From a checkpoint of a small mixture-of-experts model trained on Wikipedia.
Size: 8 layers, width 384, vocabulary 26779, 85.2M parameters.
Experts: 32 experts in each of 4 layers, 576 ReLU neurons an expert, 1 pick a token, a sigmoid router.
Below are experts of layer 5 (counted from 0) of a mixture-of-experts language model. Rows are named up (a neuron's input weights, with its number), down (a neuron's output weights, with its number) and show model dimensions 336-383. Each number is 128 + 32 x the weight over its row's rms, rounded and kept within 0 to 255. Numbers have three digits each.
Before each expert's rows: "comes after" lists some tokens at least twice as common just before its tokens as in all text; "comes before" lists some tokens at least twice as common just after its tokens as in all text. This comes from a sample of Wikipedia text that the model never trained on. Tokens count by the router's weight.

# expert 9
comes after: " ", "1", "–", "2", "3", "4"
comes before: " |", ".", "–", ";", "5", "0"
up0:107089109113092172111116086181137110115147159183156111070169162106114085173112159142115108187141148056097108161135129122091119139149093163120113
down0:158180204124134078118133124153128131142112118089043145074087147111186199156109114142141155116118082161137109126118096125087053101138073120147071
up1:149137121126139139147147092149126134149146134149106122144117121156148138125119153094140088164186160121141104158153155106114155119144095123123123
down1:125157150168092085145123121106106125101131095111162170155148110072114141136086124102205120124088104112135099112063073108166094083070166104089167
up2:104087157161122194193141138111118108095161145129081137103115183060086164162141144166103131136130154122136105179095198105110122146200132120120109
down2:031172067160144106142145109134149130135130110091168093124124156144090154106177091138149177193116155100126161092106090161203170095101148106167103
up3:140133142151132138134072087151100170151116123168112126106158110086156150152155169144158147051134123097123152059148162148145119123102107092163054
down3:165154108178103116133126088114137120126146135048155160164155102095099118110132179062113055097134117126182175142127198104138162138142132103118112
up4:125086123153119096128121139181179150131104128085160064125131095132131120158103114149147152115098158132128093184184137145094155177111071155106121
down4:079129142150058148181135098147134168148092104097141135218196116118126112139077163150141072122132097078165140098118089094140142119118171099110112
up5:117066158081165189143118143113098146141158125139118102140159121108108112083121135172135171163142117143182146185171118116173115111123161140126116
down5:151123100180202070150151104146166135170133063102106122128105087106149102159122127095118102209145077124121113116139107154071125108092175093145100
up6:117108119058164147115169112132115133074094145137127142188174147185143085083119142147107110133141102118140116117108154145135120065160117053231098
down6:140097113137099153139079092126109148135144163119127091113117130115167119116135105140058153121080096120160182141112181157142133183151142095156107
up7:082156132143140135097140092139146150159115151139114216167119157073174090131122158137187136090116144166068113132104130134148107179100125229129147
down7:140087055105172159071134136090110119141144124128146151132104187188114160118145103120132131146182058115157098100167144181110143135119121156078146
up8:112126108090138145096113158085148122127128095115160137098148175184153116143159199109161167126122114129131168133146115177141151128167095094096133
down8:125105099136046137144154089131130143096126123102098155136180133143171128077163163171149089108131150179135132148118149131184117115100142147094121

# expert 26
comes after: ".", "\n", "==", " =", " ==", "==="
comes before: "\n", "==", "The", "In", " He", " was"
up4:100066143175090121142144156094116170109103122123211124140218168144187180102156135100154097101145115194165114127114160134051099131141120175121163
down4:146114144069152134175103094166162093104149134112073171112104117122080114132081122120162104133179132137132147130178131153141154080142136167135138
up5:166108111130104123148120119113144139144197113115069162143111132164149169151093152099148098107116137094117114092124127127124097161113125170108117
down5:138191137119184140182068076125071169122109112107067116176103140080143179132135198117099107159091134159134112105124167182149176150156148129134133
up6:163140179088047127164126112137100146099169137107103147086144133103165037121101094200124132133076130084184123187091151114135103186152095154212162
down6:104129082153168124151187130125117163138114116122109146098132168140088126143194147086156173174189156173131159140096071134158105069123105116082063
up7:100160161162145150143171135116061106060130166140197110117157203086133095153161126163157208099175127146119183115113078149133130128143118166154149
down7:070140149136077113116119116153150163175076158179162100213148139136138126098094199129122066169145171143128159125148120151125107088170159148110170
up8:118124078156120134041100100130158117163155089171081144137143139122108125158116139110117132113133082091119084128127148095090115105108152140146081
down8:093132141148116106133135142150105110091131091194108135147137097173151176095142125165117165167120185134158099128144146131109123067074137150134116
up9:157098098130105102159085114078148123121142180134141107087095164132138145130142113120099185152104080153063120120223165141123163155124173138141190
down9:105091132150184099113121171161090139121117082098128162132120143147129149181136115161102180123065198161159060084113145112133091160120178108187099
up10:161141124091201099103115129137154149105126099155190171131071124155092096098093095136144079141115120137143156146113191130128204106139140090077120
down10:072148161066119154134143136114130091184167107162113142077144055196141100070126131164125154115124115130183150166120126163107153130138102065159118
up11:172162105076145128119141115137081125095189151147142075086139058115131159138087138131156117091066081139188151166099160066128159133123101077095101
down11:142080172116062164132125073109111121122060142099102099138135130147189150107072150125191144149102079110140171150143132137165120090098186112107155
up12:137170145149102106094084125143141116147164074118081208138170092115157140097124107125153138098166105119114130081125153068117151095165170128048130
down12:132172134129107105122113101169141123166098158134225040151140113119107111177133115165141144128129121129179109156141127121078078080134192123053100

# expert 20
comes after: "|", ",", " in", " |", ":", " October"
comes before: "1", "2", "3", "4", "5", "6"
up87:138131183100087124111134110142176098133109161097142115086146070091095116136148131196162135075181120176135130165151123117155118184144103126125175
down87:147101132160147138119102072164186127110150140107070080115094162094094103216145091103128139170145126134150165141122173120153142153114119130153138
up88:113117147137123127139107189138121119152175149139145087146149108131177129115139128153109101099121094144157051099149132118112102113137111119115152
down88:163130101095097118130127100102179142125088128119118078174177104079118081144119111133122190131126093084130128125119129144157114135136098133134132
up89:117172146117107128103162177100120143149071175058146229090086043149133158158165136141100103118164148094101153080104186164153085144162094094098126
down89:155156124143108064089129097100124079137172085139156102141122148127199102120137113149133129156135138129157128127102089163188175099121123111133114
up90:139151136155098108145064187101107193127180135102128117152162136093046177146165107107163192149133152170138129092078079130085130157104111129144096
down90:093162114134178189157161080092078147093066097148131168092124162148090128098085149167145132111136113104102083161176194149119146144102150162113153
up91:134178134102215142135121121122171131188126137164165141174104091146131125122195184148156157105152090111127163173159126126171116162179061181138123
down91:153107129169155120121132157175082107142112123113137181138125099167140137127097157145125126077134176110102074154048089126073125099123151112137047
up92:138173099133113117091175048113207089139101126161118128116143184118136178116114106173107146104100094115080118145177131149157100116134136172156137
down92:102105125121105106105171202138104124155073137139075071107147134139131078096191129179125118130110147122143108114101112117178147115149111090067146
up93:135148107096129182157134160143110101136115148041126171137093096107135153164111149134113133140089179186212130120143107119135166179161099182129117
down93:065087083198131163114181174106096150175171138181082124157080155147111119166124082126073190145161104171122108143126110145139158170119141102140104
up94:159130141102167125125052140136156145170084152153174146102080174103133140102157121189114084109109102125141128127097163103106102164127122135132157
down94:143108104132120144084123140116147156135169100070140145109152119116056122121177056092152153178135114064123167149148106123118124067154116114074116
up95:086067053103057176103150072126094150115141120176140068072158145122122104137121105127181194148092142142162162097163083150099190135152124160121142
down95:168145143136130047135118138090098123073136100130085182112073150121138163063117158132159091176186094124100159147102157117093147100181105113087176

# expert 15
comes after: "0", " ", "–", " N", ":", "5"
comes before: "0", " |", ".", "A", "–", "a"
up87:135122150086146117121150081150134187133115064157127093096159129141120111136136082108133170118183085130139094071085173184147115140201127132161121
down87:122120136139083105128139174149137113181125146109126113164101138123152104116134091181202135101123102102128129131129056157144120152120138092186085
up88:089125146138187122100091150135126118147077129136142214150114141146059090100137177109106139138146162149148175155109134143141121126090124088168164
down88:150156090098134101099116127131145159103119081108167150086096164108141171122151137098144148122095155111159131108140152126142142169189159151060108
up89:152132131130149152132141139106094149114098080194129160169096135093101144156136125115118071129103094169178142165119156154202090126131078045096125
down89:110130150140078065129121142094097208149116120155145103124093159163149099124129167150102102200183127154171090098139091130138094090138130133150112
up90:184117141104162104092180133188102158151158159161137157109138150126098102118113177051159170144127178126155182162132105144062117146119148178095080
down90:099156119105189187132132111125099131067145140092092101159165179089177138117128151186121067117197143093118108158092149068123125116148155131118093
up91:113094118123160122137064174123126099161128184116062143097146155099103118088138110141247121178139147108108103138110097171104073146115141109126119
down91:172137169194113194188149176126123168144167043151146062230125120164119153153183113096119158126151104167125069175105089165146167148111084136132110
up92:103079033115163147156126169099077138083123167193159165110124097072112152128154167212105146138143162128142143131102145097143113115112114149082077
down92:131145122171111071132165126122115136123149139082172135155075090108149193123123128083128111115144087134135132163157126163105159076166214142111130
up93:130107105161129118085126163121102182149188086111135125172157165090095123077121108153113117135101172125133075103126195165148153097168159110160158
down93:187096178092130069159152077146104103164127115156081088189177153101101141181124088132147110095153174190142146141145082115123130144080120149124042
up94:113057159099108165112146139161108135162156087151113144138101134104141163121090078100138104140110058049157141084124145141129166055062151095141134
down94:121141194140099114107079096099155103134102093220137135108176111137113146147129136111048082140085147137155169134143097133144167098096210086114154
up95:141106141183139189128161149102182122132163141152124135128114140113113085114138120181172166156199123147167107120161122161129093144199046124149173
down95:133080091066140113082099119097044111133164154151125174134107142126108168133104105123179160106135074158132118098126162148118035110115140074148149

# expert 7
comes after: "1", "9", "0", "2", "8", "7"
comes before: ",", "9", "8", "7", "6", "."
up0:120106028126180113122128103096189096146127095078077131153102150090099102165190118113112107093156088148108141118106107088179109160137139118165109
down0:094160158118118124110163158192086194117085112097095152100108073123101167153122082128149069094159153210094124130153156141134125128160142141170100
up1:154137098149088113137121088109128071121077183129116140143092124143115100129137051120122120140138108139126134107148086135084144092194143122103104
down1:129161174165115184124183110097145223092115118157125128118130110141090150166084156104192115091143118086166088140125141145183153110122153163116088
up2:165133098099136154196054090125029137110130087185113126158139174167147132060111122079078121136138126117110130145096121123098102189175152101091142
down2:132113147088177196113172122128180121100155094122095121186195100125140100058124159168156085125146094137121123120098095174161126173096152097141163
up3:122142104085085093135149114143148187091094129104079139111147164114104110107140155056128135154171076160067156111087163176090136121098150102207127
down3:096176158119117086139102121081122157148141116113197197131109055149163110088111153150150113200141137137126132105067136061115162203132134132167104
up4:076112179115122144110091219100189094093206150132116077096156127109085124176132123088103102142182171118140008136128166121086098139095160108086167
down4:148099091125099112086117078067152088139121111084150109115070107137137105096144121112160160163099105165125173128143091099130124090228185119141064
up5:133138163124080146099047175162135109149090103105143124158068096145144141070160098111122139120180190127097123131172086179118128139082081164108115
down5:135157149156122177167110119116095100156147140159106147140158093135161085127180211139133150151165092146114092115179083079142182124144133145165161
up6:155156137045177159146146130128129142101077142112121125187080149181138138070078175139150080118104065180127184144136069161100086202169163120144167
down6:183128138109150136097147143116105209140102139154125118103147143133128138146145106155144170088168168093165077111098114125109078073168112138110097
up7:120164109116067131052136094147088114082097113207131119108188136076142147140119128150107123132088168119112159129142110063156097118072214111095113
down7:104139103108127130127132122116132113099096152104074141107138154199122138151102147060151133154168160099118114110135110118155089132174135158149125
up8:102150088113087128168121082158051203149160126154056126133115103167081144098140163072156127124152092120166089123155088090109109155086140180100118
down8:081096140109171045098140097098100078141127113122158131134150090136144100131129063185086118082194174083159173150095127098204159059144156151136122

# expert 21
comes after: " ", " (", "–", "/", "_{", " $"
comes before: "0", "9", "8", "5", "7", "6"
up0:048166167108137154143151139084138072151117111106147123103153119120135133175168153141087146111118129161166097148052131138101205110157169152070125
down0:140093149090160165166124164154147175144113191116100139109114090175183124155124128132105114072134104132116175098130136115082125134122163111149135
up1:132168074143147125091146131134111131136066132134179096102160093129133116116107164065065122097062085115104138156146040091153095149150136138123167
down1:144151163149142174164070171139133121104132164130119127122109142103144090147130162105142161122135140157115163106131134169157130105132138108163126
up2:123122141116112077159150161150148147147079115107142095139176094125171162161187088190145054180142110105082139086137194096122063161145094126156107
down2:173127173168123175107157154107130164090111144116152110093084154132115087141077098124162121166139139081121215135121125107164115106160100101160065
up3:151166115151162152110119138162136167141148162134210112127137171110118127095122111170115118113122093153142113097090114158199077176144064194069190
down3:107153135099138075064101138108145147140172131123097135119118182121135113123128149150079146123181130149110155142137153169120139051166136071186135
up4:116112111121120150109115092139144176135135095166119109141143053092137105090080092098123119125123145172138137081136122144108199107105132180169073
down4:176128062194132108096160079129190149128175110151121103072167159166104140157158160110135095052108187057071130131136130084134120143117163120148184
up5:111122131148195135152138119133171195126138174167131124186141165144075112112066149135079124093129198071163051114161122118064142118100100114135077
down5:126153139119085129101111096142134096144126135102093138077098176128150116168104074073152183130121082109185144163140080149105078080150111095120158
up6:162148102116154182131169139114133094165154039142134187130182084194119126109166092143108118165130123134097127134118146117143169191112110133109111
down6:110096104118138111147172114177077152189120135127147098158167106159099092188126119111118117111113065065097118133135076104134145168086101150084109
up7:124102100104123159137150145127177179166066120195104150104057106136135062108162124099074136145133154117145111151156134114102084081227149074175116
down7:069090100075088205164120130151142142102215133090131117102159095154086141133117135191075059105094125120107114121150169129147156124060110138134117
up8:152171158148151140134063125116165115124160115124137153129111162109079112116123182096116060085112092116152149120117171170159159084148106106162089
down8:112172099178104203114144120134166093118169133114118084163137053146187118117079162126108146195127149171117106161137098092159126141068077119212131

# expert 0
comes after: "\n", " also", "==", "History", " life", " career"
comes before: "\n", " ", "See", " also", " List", "History"
up0:101135093092071097080164125100129086102097164142148097128122106103172201088173194111172161151148126137161203111112142107111098146097123165105153
down0:152081073081130111140142128125124160144167090170180040073114181136102111128089158110104129171098112186162086194147125141162117147135176085149154
up1:065176125083154114167115142117129070058122165123155131080139127137146138175147129128155178130094110166138134144172142121102126119137148172063115
down1:173166074151181138153116109157141131145096130149127072127130108097127165113108126084126097148083148156148058125170116106119122062118149106157142
up2:112153159118114184154155143082061184147149114090139146131175093109132113170111156086142072196183077132083096103092136150095115191189159121143170
down2:113105110165174141124140146144131119112155172119112136157123150158135140128079137155106142113129143175056115117117194096077089129085150168123123
up3:111114121140200142150139134123121118112098131156203157117097163148110129109153187184141107179151119132095150107102133114147169119149176197121112
down3:138153120130116167031184110168140162087131162115130181132099095117133186120084077056113167104130097093148139171135150156093075177096123101144119
up4:109115104152112144120156151134165132173188089155096157129082158147160121088102115175112123183141154165181177153128125127129119041154111124174077
down4:160136141139120082155123140129131109110133090149181098066201089091100131100132135144119123115094106081098121142120134157138072166106155115161134
up5:145086086145061153132140160145141153128138114101190189093175126140112129141148158117111194135147117088118115113115100134094134152146162119128124
down5:145140158114104137087087183149136067124118163117143130145128086123122151159120087166084152115144131070086195146165099041071126114119101129109143
up6:113164127133174087179050120111154163123088154140091159111091144154101139135114106123161148070156158131127083115099117179186128128098165095142152
down6:142123057155103109144067094094171121125093134084174144155180140117138118122130121101139145151120071148126088123144103154081095146053154099142146
up7:097129158091118148187087139123112132096128151101115161083063102167138120111203184146182119124170111143212169140123118116115135152109153164142127
down7:022079111104136079135147148151191139106133072161167145173201114124098121109109105106088114157160143136218133160134150140163145103148129122149120
up8:135158123110054096117108129092159131097119228124142190128146144106060192150117123144181162064134110115144120157095091155142112106118100162092096
down8:122158075161111113067104141145143152197089105121106163099104150164127100161118134094147174129206144073041137155130124138172043102145148090188116

# expert 5
comes after: " |", ";", "|", ":", " USA", "==="
comes before: " |", ";", "|", "|---|---|---|---|", "|---|---|---|---|---|", "|---|---|---|---|---|---|"
up0:187145176125168148135111146139097126140206105158103125078107153148118131153116106092195148123177108073165087132097149153078207162144104090096167
down0:076126128127119190216154090118131179136111130158140135086105132131148124187104124164104119088087083163120163159149156120148132202083168141137109
up1:109098137114117142165146077151164158066151110108105128110106122098093145121089174072212055124121108169143134133112146130150099192074143173126093
down1:142166123129113118147162137162178095123104074116146165107123105133153086112173158152121118177122081149139059088165112165113163126156132187177091
up2:134135144111120130135136092082123125121170124084101171136145166117163101142168137114116186101108148178196102084097125113087110171128098136121175
down2:146097097158165208088166160171160142159135102158095105126135145085118172112159120111070127197154143119188090116148164155140147193144081117156056
up3:112093103158150149140097072114113129193150095077090074067097125191133118160168123132130122056162137121118093071128142084117177146122159147124080
down3:136172112109161151128120098141208084101118126132101075122087138084105109152128106144139089100181118122181152079136094118156118114108182089124098
up4:085125159131133128157194158152133109131127145122149108111150165153122174094126120065097107104140112141114106134152113152135110115158120102111114
down4:118142129075122171096133113170118163112165092194132146116154129123138128088173095114155120188137120109127099150101171125090103120099158176072127
up5:095135076139153076104129130191145100158111132068138203139153197137141179125119138151142133084167080088159163171102130148177094163090121166114111
down5:120149093133096117093126093114149144159095084157130115118094075094167156163108172116210109216107096093107142122091133154144123123145137100161129
up6:079192129158117162138106095116143097134115168042067083091139148092181160059097126111143144095202153125130141149121126118125152125109167118207156
down6:095146098144113114118148142111166143165105166185160118114115118139108103122127180152062127102129118133111142158163141117161141164077117120097112
up7:108099091129115075171129171118156114098164100123191121162167145120100181084125150107169060143154193103162162081069052181084140156140124117117161
down7:194137133124116167121107165122140122130213158146080048124115121148110123146107064126159144127164116161128135194122130123148132097178106077141121
up8:149122099101118104107153075127140121153091075094127182176137074074148094132129115123172124165154127110204063077153209079171100099140136165126166
down8:090134184145155144143152179042079125121136130102156107104166105132099110115097111085063167170139182194183132137128087167116111097151188105113134

# expert 27
comes after: "-", " •", "|", " of", "Personal", "Scientific"
comes before: ":", " he", " year", " time", " is", " name"
up0:125108129135120151136094087096109127152091066102156211128108111124103156127103153090174071125174169113167150035179159113081104121128129110153131
down0:192148142123162127119072131096168155054150154138191130116149150150101172113180089158059135087137111135098105180147132146114114152138164087117164
up1:152140147146101149190152173086166096161118134078131166157145151116115117102121119123151053105110146124108163199163077154110181146107169123080113
down1:095125106183141158066126068122124107056121155120126172146103143165123127168075153109112107100081156119105115123134094117099136144117092180141163
up2:114108112140118091160144114140137192162088194123119150102159124132129147107158185111109091052131128165147085159191109106186100092096111136167145
down2:167117152122072171106147148121094093152140073106168155111139044096169163111043174143120153150159049144160149151104104138084080099168153142097153
up3:085199165114148115125191128088146169107098120123064142063097129124157134115165127160103135097110124123097088119151177167100118089146115158087138
down3:134092082143070151081148143114089083176135115146194161225133158119142111169103114122126112127158157150128118110121061139153152100116110154189070
up4:114087165102166082124122156114158136138094135137109150123105137101125130139091153107124087106139116152138115165185120161156107089069061207157090
down4:168141110109191077114087109098086113159167127112107049108137146116122092155118100162119077152144129109161104135071167139134110128097076109129108
up5:150068113147131123179142172105132178153120110101116190115155135125112131087143130100176069102123123125123082157162128146148057122083123153100170
down5:074138134177141161099114119088155083115119189216139109194147088188116114174084119115127092067179098150090082135130144166146144108169112086057147
up6:085107130091105117096085165070095123109103129097054137082096153120175089212203158072131193109134119145126110124128093155132149137164159141064118
down6:144141131180192118139076091117111121135184133080152137151199101070123146129162138149115104148163123135077187056118106160125112162179128108103089
up7:099078179118083176127137139155148158161192120125094154097201113114127117156126072124105158111176131151108115107137135125156149154183089097160110
down7:146111096107083126091110103126137166075135131146144141104125082167126084136087145191157124087189182118138147093095146155152090171154130117136139
up8:076148083137089140123099048178122174143177168122117138063115158135129085164190120142130138098145118126167145107117174091100163114166056167169194
down8:092086145132106111173164162115130108118184074148117137121165072126128147115184073146099130143107102116124144154159106158114075141098121151168137

# expert 8
comes after: "0", "9", "8", "1", "2", "7"
comes before: ")", "–", " |", " (", "6", "0"
up4:113078114164203189141159101121160082173179112084097098109083118109137123202108116136133130130114108089105108153106161189110137181160137113108112
down4:126148115138206112098080121151156127129140110136144113125130109117121133125121100053116154112111115120146087146120127128106143134145062140090146
up5:129134166086106131150095159165193029171126098121137140164172162127137042065160166182090076114199131118136101161140089148144153168100085133108063
down5:109108111141115149107064115100160162156133197111100111112167111107125123121152107117102133115095114123118121074095204169114157093070155164190183
up6:038175122147106143119138096184154132063080098114110121126117089127085164130124135101155132214114108121118103139067110171147132123143114145119149
down6:134082109133084205125084132139073108121145135130155138170131110176098141096073197131156115091169064103126146139104147137137138117138074123160189
up7:121133110130123135100099204063122134213166063126097122122120140180051107127083163092091142153147099131148153122115125172111103075137095108144134
down7:124075147140147135186130141079094163061128131151172094160095142048108099148107142112140208185110137131129126131146144099095156153121106111109142
up8:153149111185165122086138115209117132074085136122136117149109187089102122137108132170141176126152120126170052128094118168144187178115155153180169
down8:147121064124140153061113138174119109165141132171127118099126172120160117111119134109154146091119113153120078092092126130103134100156115064073123
up9:138153158139079130095061118167097111056136174098112075102181095138103063127142082103122126118134122107147127144089105117116076103146155111076179
down9:095147060110114093165116127113040114196149164172145189127099118143138131185117134156117163097108175134129111080170138201088069157213103108130137
up10:131135109142172113177143116127176121104145118125130141138157124128098153119116147099095157102150129140140067057162161194121117146125119099149101
down10:198121153141093159186135173177169160133144171083160105159118165077127121150189088100144096062189160122146158106167114174102175121104130172101131
up11:104117128114116117124153176104144183127154147118058093105123116123135086086167165127089143124118094140118121097158131131118132153157170109108107
down11:108112140147077088139073083176147157201151142159148131052146152108160119116158106137118104176198143108071156164120124090106098116129061081081121
up12:191144148092111130134158167075110150175118074109087178146117154185169158084111108074149075017157068158180200186110122115103122111124160133166115
down12:086113069109174152101070150152120122154171132130108120127102127150122094088152173193089098108135139158198152158161048134217195149111135167126127

# expert 23
comes after: ")", "\n", " The", " A", ";", " information"
comes before: "-", "\n", "|", "=", "Personal", "=="
up4:120106123177179079101182129131158133134134177123136154123151126069101078101108121114142136170183155102115151130061102141123099087131103104075149
down4:051076146104132128124148115068091181150099175172157156115121179100172109089024161104150139131099120092112138089137115096114084138154098096066100
up5:141101121159150133148077152122147122142053125170094167075115096081238126061137171172105118100164163129116122083142157089125153080144097138194119
down5:097083097147035112149152117138183172081148180141156103155109121148088117113163115152167128122093108090144139168132121143082139127152159115087137
up6:133125193120151147083123152125079116147137174137102177133135083115145124123070101152111113140133156100109135107131127145075157196119114084190089
down6:090075092113130040127161154164114083104093120049083150124098118099141195149127138157154135175131088155125151130079122103073161121132094172137086
up7:132121149135167111144122154164090160123172135140221139192117139098139170167108140136120081152142185107122202138056128114143143165179124147118150
down7:089132148110147172086096190124137141105084135140119198107141114122072143175112146088114121157061135165070120164112091127113101150139115122098084
up8:142130183100141161140199145150117124089148088105092083066143100141129145147138125118136133121075172153109094156104168092107134098105154159146183
down8:156137160168158146103157097160083115145171088099231051133139217134037110154134123136118128164143084105165098120094139077166090093088158102202127
up9:121085139136134138146162062135131133092085145203156145121072097081117130172192125097148098125142157120163175176172144100186170091092124157186169
down9:115163118172141193141163141145098125136113132136119122160153158138045159124130116144138080181203128163099094077120121048174110161184089124076103
up10:089088109144149144081080112170128128147093127185196139109089146090132134109184131146143108100133105127185150077098086160093188140076097148115141
down10:150079165109160074134085157150143166154119114103104148162129128135069145165134103143163084139080108126173090090087172071127102082140166099108093
up11:153152088091175174175152202125169102113095131091122085096181158106187114134126139112125093032109084118138148107143144127057118134105136165116178
down11:137142081092106156168141194103158119114079136166080096150143134052137128083099179109156114140133108125109125096152157144135049131162110115129138
up12:183150161157056163103140157113054079104136151109088118122184081076132133077135147092151141115116137118141139113101151114127059169141107102102090
down12:089118121053085076112132108133183069161120119120221132137180192113150129150170080161155102094182183097106170148148143119119094117111160129131160

# expert 18
comes after: "\n", " ", ")", "4", "\"", "6"
comes before: " ", " \"", " The", " %", " Votes", " A"
up0:173128129055169198128086136119124143162142077097166105083183154135130145045140139107070157151113153083167096181144132150147136122077172127153129
down0:151150153125147132131120150103159178159115132136155164140171192182152101070084212116174173169164082156148170148115115098128130092162107133087131
up1:180139141085161178152160120049120093123070130186191116111151187113126109141077119112120120119079112118140149068152131176109096112097039096092144
down1:142125136156126077087090177086109119117165139154107144088091149151135136120134115176132107186223103155184123138122160102178087132175131089054134
up2:098103099108139126132152074143112198193105081060110133117107093127146137059125080132146128126155163105119131138138176096158114111141097146194113
down2:186161130166164118115061154127157133107104131177099105141146153125135101087079062142155118087093158137165170086167062119129104093137162108130081
up3:169085117151165108132115070107163108164115089097150137106090098107138091129067132115122147127110123141091116161083083141121062135145143139137066
down3:139131099091107246098137104123106152112136096141128132129170176041130134102093144111132117151129157160150158160120114167159111161215121145133131
up4:149130107130123143106101112187178105176141078133150148058139207086086161110216104123124124178171076108172110117123132106077105163174085154096177
down4:160077087134124097115145117099065103167125138108122123125092180108143155101158171143163126155188113194106123150138116130167143102123164088177128
up5:114085096080125140129119160154135082121092134144151145158173138148114117172103069106149129151160047111125164105080120154127145180101157117095177
down5:194118103116196155140118113109118087134146194121117146137099087134050167128164156115142153106106145126120178113098144126131141135096149064094194
up6:116138116148131082100139192119160117058119116101134175096131081140169091122057142187116154127087152073073178113150117149122124102143162129097108
down6:134089132143090141129092218091159100157177141144126119142191211063106152121107121146027098129111154078197125083128112098160118147124178103146090
up7:127060090135078141176152136130128132164127096129130135116146144110172143115161128118142081092073142157119136125085171121194160124118113157165141
down7:062106190103081064057088128165060124172082091086136155047107145140118129164123167154175160092193166146212130123188147159099125187093183133105111
up8:125174100112162178086176175108180116143105074119128159122164134151109139127163161104094159128155106097174167121194229139150115156135143142151107
down8:125158174165142078115111082140099121179116173082188145163110170171171167163100127096088079152141116160169103139145106079113134137142117153180117